From a checkpoint of a small mixture-of-experts model trained on Wikipedia.
Size: 13 layers, width 128, vocabulary 8984, 22.7M parameters.
Below are experts of layer 6 (counted from 0) of a mixture-of-experts language model. Rows are named router (the router's row for the expert) and show model dimensions 0-127. Each number is 50 + 10 x the weight over its row's rms, rounded and kept within 0 to 99.
After each expert's rows: "gets" lists some tokens that make up at least twice as much of what it gets as of all text. This comes from a sample of Wikipedia text that the model never trained on. Tokens count by the router's weight.

# expert 99
router:47 65 58 53 58 46 55 42 60 48 50 58 35 39 40 64 65 52 36 65 58 53 42 37 51 46 60 37 64 39 51 39 44 37 42 45 65 41 56 43 46 59 36 31 43 44 65 57 59 66 53 61 48 66 73 34 46 48 44 35 64 47 59 39 45 47 51 66 40 48 64 62 45 38 53 39 29 48 48 48 37 41 44 51 55 32 43 54 44 61 65 38 47 59 57 49 57 64 63 50 47 69 46 52 44 46 55 42 56 54 41 59 59 36 60 43 33 32 59 53 57 39 43 57 37 52 58 63
gets: " him", "ing", "ate", " them", "ates", "es"

# expert 98
router:40 52 52 51 61 56 51 53 32 56 44 64 34 52 66 48 50 58 49 49 54 54 68 49 45 42 71 50 29 49 42 40 49 57 57 40 43 58 41 53 37 48 34 48 56 65 55 40 60 42 62 54 60 45 41 57 42 44 61 51 62 72 46 48 53 74 52 50 37 40 45 53 55 50 61 59 55 38 35 49 59 51 51 43 63 54 58 41 70 36 58 44 59 57 65 60 60 64 59 64 33 34 61 27 57 50 45 59 38 44 45 50 51 60 43 35 53 34 35 39 41 70 40 57 50 45 35 62
gets: "p", " h", " m", "w", " p", " N"

# expert 68
router:65 59 49 56 40 47 53 44 28 58 49 55 56 54 47 30 52 41 41 65 57 73 47 59 37 66 54 48 41 45 74 47 46 62 75 51 44 42 51 29 58 46 56 52 58 53 37 47 52 53 46 34 60 33 57 50 55 26 62 48 59 49 46 47 49 60 56 59 50 40 53 54 55 51 56 57 57 68 54 54 37 52 65 50 52 73 47 40 55 45 44 70 71 62 48 45 51 46 45 49 62 44 52 46 48 57 50 49 56 44 50 37 52 50 37 72 56 42 41 32 28 38 47 49 52 43 65 62
gets: "em", " not", " to", " un", " would", " can"

# expert 100
router:60 50 58 38 66 65 51 56 57 30 35 59 54 55 57 51 71 40 53 48 45 47 58 66 66 43 47 32 60 31 36 43 47 58 56 52 70 52 44 53 56 57 50 54 52 46 59 48 49 42 41 53 40 54 35 46 62 29 56 41 61 45 54 53 46 59 41 55 45 33 28 62 61 37 29 59 64 40 56 40 43 44 46 63 44 43 40 46 32 56 45 62 58 38 61 54 37 53 40 61 29 46 33 40 53 58 50 36 51 48 69 51 54 49 42 47 45 41 60 53 39 71 43 50 39 42 42 45
gets: "2", "1", "4", "8", "3", "6"

# expert 9
router:32 49 53 30 34 54 48 43 48 58 67 46 61 68 34 35 35 45 37 58 46 43 58 39 41 59 45 52 42 34 46 51 41 42 65 30 56 60 33 47 50 51 51 43 64 58 48 51 50 59 47 58 58 46 43 37 39 63 48 58 31 47 50 57 60 44 60 43 48 45 66 53 43 53 56 41 47 51 56 48 42 36 56 55 56 63 53 53 26 38 54 35 61 33 64 40 54 45 53 40 49 56 60 49 43 40 77 62 39 64 47 63 71 65 40 53 51 48 55 41 42 46 30 59 53 63 47 62
gets: " |", ";", " Swing"

# expert 106
router:63 56 66 45 57 69 60 32 30 72 49 53 52 34 44 41 46 57 49 24 47 45 32 40 68 53 37 40 46 68 52 54 56 37 51 45 53 51 36 47 46 60 61 53 69 48 48 46 44 58 53 60 52 62 53 46 37 45 55 32 41 39 57 54 62 43 62 33 52 56 58 60 36 48 35 45 56 55 47 57 32 38 51 49 53 52 52 69 55 36 51 61 39 62 41 64 34 58 55 44 48 55 49 60 37 50 38 48 62 60 38 42 45 61 37 46 32 40 51 52 31 51 44 48 60 48 43 59
gets: " the", " this", " be", "igh", " one", " each"

# expert 30
router:61 40 58 36 54 54 37 43 67 51 63 49 55 51 61 58 57 58 65 56 59 54 33 73 43 62 34 35 38 42 57 33 54 40 50 45 53 33 39 64 65 46 45 53 49 55 41 48 38 53 58 67 46 65 35 46 44 35 38 55 42 30 55 38 60 64 50 47 44 58 53 55 62 37 54 30 44 61 35 62 42 52 44 42 36 49 38 55 57 61 54 51 47 47 52 50 36 34 65 47 52 59 52 62 66 46 36 56 43 41 69 47 66 44 45 64 47 59 57 61 45 53 56 36 46 41 46 66
gets: "as", "es", "ier", "el", "re", "ad"

# expert 58
router:49 49 58 66 45 48 48 41 48 31 62 49 48 43 48 53 52 49 34 47 61 45 43 36 51 71 44 50 43 59 48 66 36 36 56 62 51 68 62 57 48 47 43 60 55 33 63 34 57 42 52 47 33 40 38 51 36 53 50 36 39 49 44 38 37 40 31 51 61 45 45 60 51 58 62 38 46 58 43 70 43 39 51 39 54 56 49 41 50 59 62 41 56 51 38 53 59 54 69 50 34 45 54 37 62 57 37 47 32 60 55 38 50 41 28 29 59 46 42 40 38 49 37 44 71 49 44 63
gets: " to", " in", " on", " from", " at", " for"

# expert 47
router:48 56 61 41 61 43 39 48 41 63 46 56 46 37 49 57 49 43 35 36 49 59 62 66 45 51 55 56 63 51 37 28 60 41 34 53 44 53 41 58 46 47 59 51 41 46 44 64 53 49 47 62 35 69 55 45 74 38 53 36 61 41 47 62 35 50 51 64 71 43 64 63 44 50 42 39 57 58 60 63 45 37 61 56 35 43 36 67 56 57 43 62 34 54 59 57 62 43 51 35 41 44 52 70 46 51 64 62 50 43 56 49 33 59 46 64 43 48 50 40 46 27 61 57 50 56 38 42
gets: " first", " other", " two", " more", " one", " most"

# expert 5
router:30 39 51 46 66 45 41 71 41 51 43 53 56 55 47 56 40 49 52 64 44 65 58 43 45 54 45 61 35 48 62 53 37 49 70 38 52 39 38 44 47 42 40 47 62 55 38 49 64 56 32 51 46 53 36 35 49 55 50 61 42 53 54 39 37 60 47 44 52 64 56 47 40 68 61 52 47 31 60 61 70 53 54 59 55 49 61 32 66 65 50 53 52 49 50 61 48 68 47 44 44 35 56 36 70 45 41 36 53 69 51 35 48 46 63 50 64 38 49 56 39 65 44 51 27 58 42 42
gets: " as", "is", " (", " c", " b", "C"

# expert 79
router:42 49 45 64 43 47 50 52 57 43 58 60 31 51 48 36 43 56 60 63 35 61 44 58 60 49 44 37 65 59 62 58 54 57 51 42 51 65 65 52 48 53 57 48 67 55 32 43 42 43 25 67 54 53 34 47 49 64 40 32 54 57 62 58 30 38 42 28 35 52 47 49 58 55 49 55 51 42 42 57 36 44 41 45 63 51 38 63 36 65 38 50 51 55 46 45 43 57 51 44 43 36 52 47 67 29 37 42 48 44 47 43 57 40 73 51 66 58 35 41 32 50 42 50 62 52 36 49
gets: " in", " on", " In", " at", " of", "In"

# expert 93
router:23 53 60 66 53 57 44 47 55 45 59 59 52 61 53 28 49 64 44 56 50 48 55 48 46 56 26 50 45 55 58 38 64 59 52 51 45 50 49 48 56 62 49 43 54 46 30 42 43 65 40 41 52 47 56 43 52 34 67 37 53 73 50 32 40 44 48 46 41 61 42 60 51 51 47 50 46 53 43 65 48 47 66 61 45 61 55 41 60 44 57 41 47 68 36 45 49 51 30 39 54 33 37 61 58 56 41 53 62 28 54 71 43 55 59 65 58 31 37 28 51 38 46 46 51 56 53 40
gets: " his", " he", " He", " In", " her", " at"

# expert 14
router:47 56 43 60 46 59 39 77 53 64 42 43 52 70 66 68 56 50 51 48 56 53 48 57 69 68 36 55 56 49 47 62 50 52 59 37 50 51 45 47 33 33 32 57 58 49 40 70 50 43 51 44 47 60 50 52 52 61 49 44 40 53 51 55 59 56 45 28 56 44 46 69 43 59 38 45 68 39 65 57 70 58 76 61 45 28 53 52 46 52 52 57 49 50 57 57 62 49 49 31 57 61 51 48 39 58 37 61 61 44 49 38 43 49 52 38 48 57 71 49 50 49 63 61 56 52 39 37
gets: " the", " a", ":", " =", " an", " as"

# expert 90
router:52 47 37 43 45 39 54 37 58 50 50 69 39 36 45 48 68 61 36 64 54 57 38 61 62 52 61 59 41 54 57 60 38 61 43 29 40 45 43 58 45 64 39 64 53 57 56 35 54 66 44 51 48 66 58 62 41 56 51 65 54 61 64 41 38 61 56 33 58 46 49 54 41 34 53 49 49 44 38 57 52 41 45 70 39 58 66 37 51 59 45 39 35 68 44 45 63 62 34 57 48 38 47 56 48 49 33 39 65 60 43 47 55 65 61 61 40 51 65 38 51 54 39 44 37 47 43 59
gets: " it", " a", " It", " ", " this", " such"

# expert 104
router:55 51 38 48 64 57 55 41 53 49 54 55 52 46 59 57 50 47 66 47 64 60 31 46 57 61 74 38 65 58 56 51 53 44 40 60 38 47 53 50 50 59 54 32 65 60 53 42 26 47 53 61 47 62 30 57 51 70 48 48 32 28 37 50 47 38 58 64 75 44 49 70 40 55 49 48 33 43 55 51 37 46 53 50 60 33 40 53 42 55 50 32 42 36 43 52 53 52 50 46 42 51 44 60 39 61 54 51 55 60 44 61 60 45 45 31 28 56 57 69 34 55 55 55 47 54 54 59
gets: "ation", "ive", "ate", "ical", "ing", "ity"

# expert 29
router:35 37 53 52 21 61 51 50 53 49 66 63 59 60 48 49 41 49 58 69 45 50 48 47 44 41 62 39 43 65 55 60 53 53 30 55 49 46 36 40 63 49 42 27 70 69 51 46 40 56 46 55 51 67 58 43 45 60 39 45 29 54 41 54 52 48 49 37 44 49 51 48 61 52 59 62 41 66 43 49 58 53 64 55 66 42 45 44 53 61 53 54 31 53 44 59 59 58 44 50 29 50 31 48 63 49 47 68 60 60 46 59 52 56 62 50 54 29 44 41 43 56 66 40 65 41 50 66
gets: "ing", " at", "ter", "\n", "ation", "ment"

# expert 42
router:58 42 56 44 35 63 43 36 48 55 50 58 46 70 64 44 43 71 63 65 50 56 41 70 57 39 32 45 50 38 52 71 56 59 57 55 47 51 41 37 60 57 55 63 59 53 51 44 58 43 54 38 46 33 64 52 56 53 54 59 63 47 33 38 43 52 45 43 47 40 31 49 69 39 44 36 59 57 36 47 67 52 64 59 49 42 59 51 60 41 54 42 38 36 33 40 55 59 57 43 47 48 43 47 42 61 49 35 53 65 28 55 32 46 66 35 58 46 41 47 50 40 54 41 45 61 58 40
gets: " was", " is", " he", " are", " were", " it"

# expert 84
router:45 54 41 46 43 39 44 58 47 48 37 62 46 65 46 49 54 63 64 64 53 54 56 56 45 33 62 65 35 48 40 43 49 62 52 60 41 62 30 57 30 73 43 40 51 38 49 63 47 49 41 53 60 51 70 53 60 62 60 43 49 53 44 56 62 68 61 60 63 53 65 49 53 59 53 50 61 51 30 57 25 51 70 65 49 57 53 48 43 47 56 36 57 50 53 60 33 35 57 44 50 46 44 46 65 51 54 52 45 42 61 53 47 55 36 55 65 35 35 40 63 62 50 36 60 69 47 50
gets: "0", "9", " after", " War", " Tr", "–"

# expert 25
router:49 39 66 61 43 41 42 56 35 59 37 57 60 29 65 49 47 59 59 54 78 50 35 42 53 39 44 58 49 48 51 50 48 56 48 46 47 46 40 54 43 69 47 60 56 55 39 54 46 47 64 42 59 35 44 44 33 56 43 55 44 61 40 63 50 68 63 25 61 50 36 66 59 51 41 51 54 57 44 56 45 38 33 39 58 53 45 49 67 49 46 43 52 49 41 51 46 49 45 70 40 40 61 49 61 51 49 44 55 69 62 36 63 50 37 54 62 31 42 45 55 63 52 29 43 40 60 34
gets: "1", "f", "2", "W", "le", "F"

# expert 13
router:70 37 45 56 49 48 63 71 32 49 45 37 40 46 53 58 44 32 71 62 64 51 46 68 40 53 70 42 46 34 52 59 29 51 49 43 47 40 57 61 50 44 39 65 46 46 47 55 53 61 37 50 47 61 60 44 49 39 46 39 53 54 49 30 55 57 47 30 52 44 45 46 38 67 65 53 45 41 51 36 43 49 44 47 61 61 62 37 36 60 60 52 43 31 28 46 67 53 58 46 40 47 46 59 46 54 49 37 56 50 41 51 51 56 71 45 47 64 51 58 68 47 42 49 47 48 68 45
gets: ")", "\"", "),", "″", "}", ");"

# expert 19
router:65 51 57 41 37 37 50 50 43 35 51 60 58 45 48 61 69 60 44 43 60 58 54 61 56 70 63 43 59 38 45 75 54 65 64 61 65 59 55 42 51 46 53 46 51 40 48 38 44 57 45 33 61 60 44 35 39 61 38 62 57 35 44 61 43 62 34 51 59 62 46 47 52 30 52 32 32 39 55 54 51 45 51 45 46 56 51 45 41 44 65 43 44 36 41 44 41 56 42 39 57 46 42 65 48 69 44 47 62 34 47 51 47 56 46 38 58 44 50 47 70 49 32 44 69 42 34 55
gets: " that", " and", " which", " who", "%", " they"

# expert 27
router:55 24 49 47 49 53 61 33 41 52 32 49 48 44 58 53 55 54 33 53 37 51 35 47 52 53 52 60 35 51 42 59 41 40 51 43 44 53 48 40 50 35 47 47 60 54 66 58 52 60 44 39 51 40 30 60 53 59 50 45 51 55 43 37 36 36 48 51 40 48 41 56 28 63 46 79 54 42 54 47 66 49 35 63 34 33 51 59 38 32 30 61 50 43 39 56 54 59 54 68 61 41 36 63 57 59 55 36 53 61 56 47 43 53 38 49 58 45 42 60 42 48 50 37 56 63 70 34
gets: " F", "1", " f", " g", " w", "2"

# expert 39
router:55 56 25 51 61 39 48 67 53 59 48 59 59 58 48 70 49 42 57 58 49 36 51 67 40 54 43 47 48 68 38 35 58 57 50 48 41 59 66 42 61 57 44 57 33 39 64 46 38 45 60 60 44 38 54 50 46 44 63 60 36 51 39 50 62 60 44 48 52 50 47 47 50 65 34 39 60 34 54 39 52 66 46 50 51 22 37 39 43 58 47 23 43 42 54 41 57 36 56 48 59 47 48 52 52 63 34 54 27 44 59 51 33 36 56 56 59 51 39 52 54 56 50 31 37 48 53 51
gets: "9", "0", "8", "7", "6", "5"

# expert 69
router:55 47 48 40 39 54 65 46 37 38 62 63 49 40 23 53 61 45 62 48 33 31 67 66 49 55 40 51 32 44 57 45 42 67 58 45 50 41 68 62 36 57 48 41 33 40 54 47 55 34 53 68 55 49 38 61 44 55 42 33 55 62 41 43 38 26 45 59 58 52 43 48 34 55 45 39 47 44 41 33 54 43 55 48 58 44 43 29 54 34 46 43 53 36 58 39 50 45 50 58 65 53 38 58 50 66 51 44 57 61 61 41 39 45 58 46 66 37 43 55 38 47 62 47 46 47 52 53
gets: "6", "5", "4", "7", "3", "8"

# expert 127
router:53 46 44 41 46 61 35 54 34 56 35 45 52 42 66 66 77 52 48 64 39 47 47 51 35 67 33 45 44 54 48 53 49 38 61 48 38 56 49 52 61 60 46 40 65 60 65 59 43 65 36 67 69 54 64 39 55 43 47 44 48 56 64 54 55 46 51 59 51 56 55 45 48 70 46 69 50 65 50 23 42 53 34 43 63 50 41 56 57 48 42 58 50 59 29 44 40 57 59 52 44 60 72 46 51 59 63 62 58 42 56 56 44 58 52 38 56 48 56 50 37 59 54 55 62 46 47 33
gets: "2", "1", "b", "3", "0", "age"

# expert 28
router:59 45 57 55 45 55 42 48 63 36 48 63 51 33 54 66 54 61 43 63 29 50 43 58 55 38 52 65 36 44 48 49 34 63 57 52 47 68 46 34 53 55 62 45 52 43 33 43 58 31 36 78 64 49 57 38 61 43 45 40 47 61 62 49 49 59 43 43 50 41 44 64 44 50 56 51 56 51 33 47 40 56 35 52 46 70 33 52 50 26 41 57 57 55 61 40 55 61 31 53 55 38 43 47 62 50 50 45 36 48 51 61 34 60 42 56 43 45 48 57 34 60 60 55 38 52 66 57
gets: "1", "2", "0", "3", "4", "5"

# expert 71
router:53 55 33 44 46 64 67 53 54 28 60 39 37 38 63 48 52 42 55 65 63 46 55 43 50 36 68 54 49 57 56 65 56 57 62 38 39 51 58 43 44 70 64 52 66 72 59 39 53 40 50 49 50 45 56 60 44 61 35 34 54 54 58 58 41 57 51 42 50 50 37 61 59 27 65 56 53 31 54 47 42 44 36 37 60 46 47 43 50 49 37 48 53 49 37 52 46 35 50 47 54 64 57 35 56 54 34 56 59 47 30 42 65 48 67 42 57 52 38 59 51 58 46 49 48 71 50 35
gets: "'", "h", " City", "man", "i", "z"

# expert 120
router:69 48 58 63 50 55 49 56 34 48 39 43 44 44 66 36 50 59 40 40 44 57 66 46 45 67 55 40 66 51 41 63 64 45 44 43 61 60 32 51 26 54 45 60 37 44 38 48 35 44 40 46 56 54 38 28 52 41 51 52 41 57 64 47 41 55 50 47 39 50 56 47 15 46 64 41 47 57 35 27 52 58 42 61 41 62 70 50 36 60 42 56 56 52 61 54 36 49 54 43 40 47 49 46 54 62 53 36 54 53 40 68 39 53 61 52 63 55 43 49 50 49 45 44 43 52 34 62
gets: " |", "s", "\"", "|", ":", "N"

# expert 45
router:46 38 63 50 44 48 38 70 43 44 36 54 57 59 62 61 43 50 71 41 48 45 40 49 41 40 64 51 57 49 43 52 51 41 34 55 50 51 41 49 47 42 46 65 39 52 51 55 41 53 54 52 42 62 27 47 32 60 53 41 52 38 46 74 62 58 40 39 38 50 53 41 40 69 57 41 53 55 45 62 37 38 42 32 58 55 53 50 59 60 58 49 53 45 61 56 47 66 32 48 50 50 53 37 56 30 67 63 53 60 56 64 70 53 41 67 58 36 56 34 29 66 40 41 58 41 45 52
gets: " of", " from", " by", " between", " during", "W"

# expert 6
router:54 53 61 59 41 54 45 62 63 38 73 50 58 43 57 45 50 48 60 49 41 51 42 56 46 62 62 37 72 63 54 45 65 49 34 64 39 37 57 49 66 52 59 45 59 56 36 46 50 46 52 60 47 47 27 50 40 65 57 52 44 31 38 44 52 48 57 61 56 36 32 54 54 55 70 59 33 41 60 48 36 52 44 49 40 36 41 40 62 59 43 46 42 51 53 54 44 49 63 48 42 64 76 47 36 45 51 53 70 35 41 50 63 40 44 56 59 67 36 52 43 56 43 43 36 41 56 63
gets: "ic", "z", "ia", "es", "i", "us"

# expert 62
router:54 57 44 48 45 63 41 47 43 45 57 58 60 50 57 77 63 55 35 50 49 54 56 66 46 51 34 64 63 39 40 49 56 62 53 67 51 44 54 71 69 58 55 60 62 44 55 51 43 45 51 47 61 47 58 31 46 36 49 50 58 44 49 43 66 61 34 63 47 43 37 55 37 48 52 69 40 42 49 35 51 67 53 59 54 51 30 51 55 59 45 55 44 54 35 40 53 41 41 52 31 39 62 64 63 56 51 30 49 53 57 54 30 26 60 35 37 38 48 37 50 51 46 62 44 52 54 47
gets: "1", "2", " had", " has", " have", " also"

# expert 114
router:50 50 49 37 33 54 54 57 47 37 69 48 63 55 49 59 35 56 50 25 65 53 27 45 33 64 43 44 55 43 51 43 50 40 56 55 55 44 41 63 46 32 46 57 52 61 55 39 30 48 47 67 35 43 49 66 45 50 48 40 55 37 47 46 56 34 52 57 58 61 35 73 58 54 59 50 46 44 36 47 40 73 56 51 58 46 43 39 65 51 45 44 59 35 57 47 37 31 43 42 52 55 43 51 63 63 51 53 54 55 31 42 58 61 55 40 36 46 43 74 53 49 43 45 56 37 61 62
gets: "ia", "io", "us", "in", "os", "ium"

# expert 83
router:69 38 55 32 56 55 65 45 50 55 37 48 48 42 64 66 65 60 59 44 50 58 34 38 49 60 70 50 43 43 54 50 46 39 56 33 64 38 41 58 56 45 47 68 44 43 56 41 54 62 28 46 67 51 46 48 52 55 64 51 55 51 34 68 47 61 51 43 53 36 47 45 71 47 35 54 51 40 33 33 47 48 36 52 61 47 49 69 49 48 40 25 57 48 59 67 55 39 67 34 27 45 57 54 51 55 54 34 52 58 49 53 37 64 40 51 45 45 54 47 45 61 52 40 45 43 52 53
gets: "0", " |", "%", " million", " km", "5"

# expert 87
router:57 39 47 58 55 46 36 55 39 35 56 59 51 59 53 53 55 60 63 38 48 55 30 51 53 51 53 59 58 41 22 41 34 71 56 70 44 61 47 42 59 57 39 59 56 64 42 63 53 48 46 45 43 53 43 44 48 49 39 64 44 37 49 48 37 67 41 40 38 57 55 50 56 40 66 65 46 49 56 52 45 54 59 45 25 56 53 64 49 37 59 49 42 58 43 64 60 46 46 45 67 65 53 40 37 66 34 52 22 38 49 54 40 43 45 40 54 49 63 49 58 38 39 58 49 61 34 54
gets: " and", ",", " or", " but", " &", " while"

# expert 15
router:62 47 57 69 39 30 44 46 52 28 63 66 39 59 50 61 64 65 38 32 37 45 48 56 68 47 51 32 40 36 47 64 57 55 53 65 41 48 69 66 47 48 48 55 48 52 49 39 35 69 53 47 42 41 71 33 52 58 64 41 39 60 41 59 61 54 43 56 50 47 48 48 54 53 58 54 33 50 43 62 39 44 49 41 59 59 37 55 48 66 59 49 54 56 41 44 60 55 49 30 44 42 48 60 54 37 53 44 43 46 70 47 47 60 51 43 35 37 54 54 61 43 53 57 52 62 32 55
gets: " with", " than", " about", " where", " including", " which"

# expert 23
router:54 42 41 45 58 37 51 59 55 57 38 59 50 30 64 36 34 47 32 58 56 55 45 43 65 63 50 54 53 46 39 50 48 56 42 34 50 54 57 56 34 34 48 60 36 41 51 49 67 39 50 36 51 48 35 53 41 45 60 46 47 60 37 57 56 43 53 34 80 61 41 42 42 40 51 48 58 56 47 63 36 42 66 44 55 38 34 66 59 66 64 76 47 57 61 66 49 54 50 42 50 74 39 48 60 48 41 52 60 47 60 43 56 59 32 44 51 43 42 49 58 59 57 54 50 63 40 48
gets: " the", " The", " its", "The", " new", " national"

# expert 101
router:50 44 42 52 51 52 39 53 40 43 37 55 66 31 60 53 65 39 45 43 46 69 47 52 50 39 47 60 38 33 53 61 48 53 54 50 45 52 39 43 65 62 35 37 73 68 44 48 46 56 48 76 54 51 45 46 47 52 60 54 44 54 49 74 29 47 66 37 62 40 60 64 38 50 35 44 45 65 46 50 33 48 58 54 48 60 49 59 53 60 60 61 60 56 62 67 51 40 55 60 40 36 47 46 43 56 47 38 45 54 61 64 39 35 53 39 62 66 44 54 60 53 56 67 54 61 66 51
gets: "-", "|", " •", " -", " term", "="

# expert 76
router:51 36 66 64 61 59 47 55 44 58 61 32 44 69 55 50 50 39 69 40 40 48 49 42 50 44 59 53 62 46 69 34 52 54 61 43 57 50 64 44 46 43 37 47 54 48 48 62 47 49 59 44 56 49 39 43 39 62 28 40 58 66 62 58 53 54 63 46 47 47 62 59 32 49 48 51 71 60 59 50 55 29 65 52 43 45 39 62 45 65 58 58 55 43 50 49 37 46 49 44 37 63 47 31 58 64 55 39 36 59 29 66 53 47 51 59 53 52 42 35 41 47 62 24 40 50 41 47
gets: " (", " |", ":", "'", "th", " –"

# expert 123
router:72 38 51 65 31 34 57 43 43 38 69 68 45 58 72 47 53 72 71 51 66 46 63 65 53 49 56 37 33 48 36 49 58 37 59 67 55 46 38 67 41 51 51 55 56 46 58 47 46 49 49 42 39 45 68 41 42 61 64 31 44 51 58 44 71 42 51 41 61 38 38 49 41 60 47 61 56 54 54 42 49 65 44 59 51 56 49 38 46 58 54 58 44 33 58 52 52 36 60 59 50 54 39 46 51 62 36 41 50 47 55 57 46 52 36 55 50 41 62 41 63 60 41 53 60 55 53 42
gets: "5", "°", "7", "′", "8", "9"

# expert 89
router:35 61 46 38 47 52 53 61 38 52 49 20 54 60 44 53 53 32 64 49 44 63 70 66 61 49 43 45 55 59 43 62 36 49 48 53 51 41 43 44 53 49 55 51 34 65 37 45 49 37 44 55 47 56 51 48 42 48 50 59 37 61 48 55 53 32 71 71 39 57 47 37 54 53 52 49 51 54 40 50 53 43 48 54 40 23 54 60 59 60 60 60 53 38 63 53 52 53 45 53 42 80 67 55 42 41 59 43 31 58 47 60 40 46 52 48 32 71 51 40 50 63 48 32 46 50 55 51
gets: "\n", "|---|---|---|---|", "|---|---|", "|---|---|---|", "|---|---|---|---|---|", "Member"

# expert 126
router:36 62 49 62 31 54 59 68 38 58 52 32 55 51 50 47 39 33 54 55 54 40 34 48 51 34 30 43 47 53 61 59 35 41 63 53 56 62 40 44 48 59 35 65 54 61 44 49 61 48 38 60 53 65 43 43 48 55 53 42 42 32 47 54 62 50 54 35 66 33 34 48 64 49 56 47 39 53 64 46 36 33 56 38 58 44 53 59 38 59 52 54 51 62 59 47 66 41 64 50 68 55 49 57 47 38 67 42 50 53 65 60 52 69 47 49 46 42 55 52 45 43 52 64 56 65 71 40
gets: " |", ";", "\n", " (", " –", " -"

# expert 31
router:64 51 50 34 41 37 59 48 35 57 60 51 47 47 71 45 53 32 52 69 46 36 61 49 44 47 31 65 50 48 40 47 35 40 59 47 40 64 52 44 45 52 67 61 61 34 49 52 67 43 55 58 35 44 40 66 54 50 47 41 62 52 51 46 39 31 29 60 45 40 39 48 45 43 48 42 39 45 70 51 51 40 37 42 60 36 51 67 49 38 64 36 59 26 54 41 56 36 42 64 59 46 48 52 49 54 53 54 42 31 52 63 54 63 46 60 43 37 63 57 47 53 67 47 47 53 51 41
gets: "2", "1", "3", "4", "5", "0"

# expert 85
router:50 35 63 47 50 59 58 40 45 48 58 58 68 48 49 54 59 49 55 62 47 59 46 53 59 51 55 34 59 49 58 50 53 57 65 45 45 27 49 63 63 61 36 50 46 61 46 37 47 36 48 48 58 54 37 50 41 45 36 35 50 44 54 58 43 55 46 62 55 46 34 47 62 73 47 45 40 54 38 45 34 47 42 28 63 60 74 52 50 46 51 38 64 49 61 59 60 30 40 42 36 64 39 78 63 44 53 62 51 62 32 58 53 48 46 61 55 48 44 46 46 54 28 60 44 62 53 62
gets: "\n", ".", ";", " |", ",", " ("

# expert 66
router:64 48 58 45 50 51 68 39 34 60 56 52 65 40 28 46 50 54 35 58 51 61 52 50 51 55 54 43 56 57 34 50 67 38 62 50 47 57 55 50 43 58 53 49 49 50 47 68 35 54 35 44 65 42 49 44 58 36 68 72 37 42 62 67 53 57 72 32 55 45 43 49 65 47 35 41 37 44 47 40 50 54 54 52 52 55 66 47 49 57 41 58 40 53 48 61 48 60 38 32 38 33 64 51 59 58 44 40 46 48 40 39 43 30 54 49 43 63 42 51 49 60 73 36 35 35 58 49
gets: "|", " not", "ew", " well", " rest", " more"

# expert 73
router:59 58 63 61 53 46 43 39 56 35 52 61 50 35 46 50 47 55 42 59 60 59 60 57 42 49 69 44 37 40 42 49 43 37 56 46 60 33 45 58 58 55 63 42 40 63 54 42 42 63 37 65 39 54 45 31 37 72 48 53 44 40 55 43 53 43 50 54 44 25 40 50 52 46 60 53 49 48 31 47 32 46 55 43 70 58 42 32 41 66 28 33 43 42 62 51 58 49 41 54 34 55 49 32 73 49 57 32 57 54 38 51 47 47 54 49 50 59 60 41 39 49 55 61 34 57 39 54
gets: "ed", "ing", "°", "ions", "es", "s"

# expert 11
router:41 38 55 53 51 27 48 38 52 36 69 63 54 54 64 52 41 46 37 56 61 41 58 51 57 46 32 63 36 51 61 41 58 56 33 53 37 59 74 41 47 47 52 49 53 52 35 71 44 41 69 46 28 46 46 42 38 69 37 65 37 60 37 33 50 64 41 49 39 40 63 60 44 62 46 43 36 50 44 46 49 39 46 55 41 56 51 60 46 52 63 50 44 52 71 61 54 53 36 49 51 45 49 50 74 49 42 51 62 60 53 52 55 53 56 52 50 53 42 51 58 34 49 51 63 57 32 52
gets: " ", "–", " $", " .", " –", " −"

# expert 108
router:33 50 42 45 51 41 42 64 61 56 48 56 53 49 64 71 54 53 42 28 55 40 52 45 60 60 49 58 69 44 42 58 44 39 53 47 41 65 58 52 63 42 43 38 27 37 41 50 63 45 45 55 46 56 53 38 47 36 46 54 55 35 41 60 43 42 36 55 36 77 43 40 39 41 51 42 46 51 66 49 44 49 50 54 32 46 43 66 51 40 66 50 35 57 57 58 59 56 47 40 59 45 38 69 54 37 51 55 50 38 30 42 42 60 34 36 40 33 41 40 47 34 49 60 50 48 40 57
gets: " the", " with", " his", " their", " The", " her"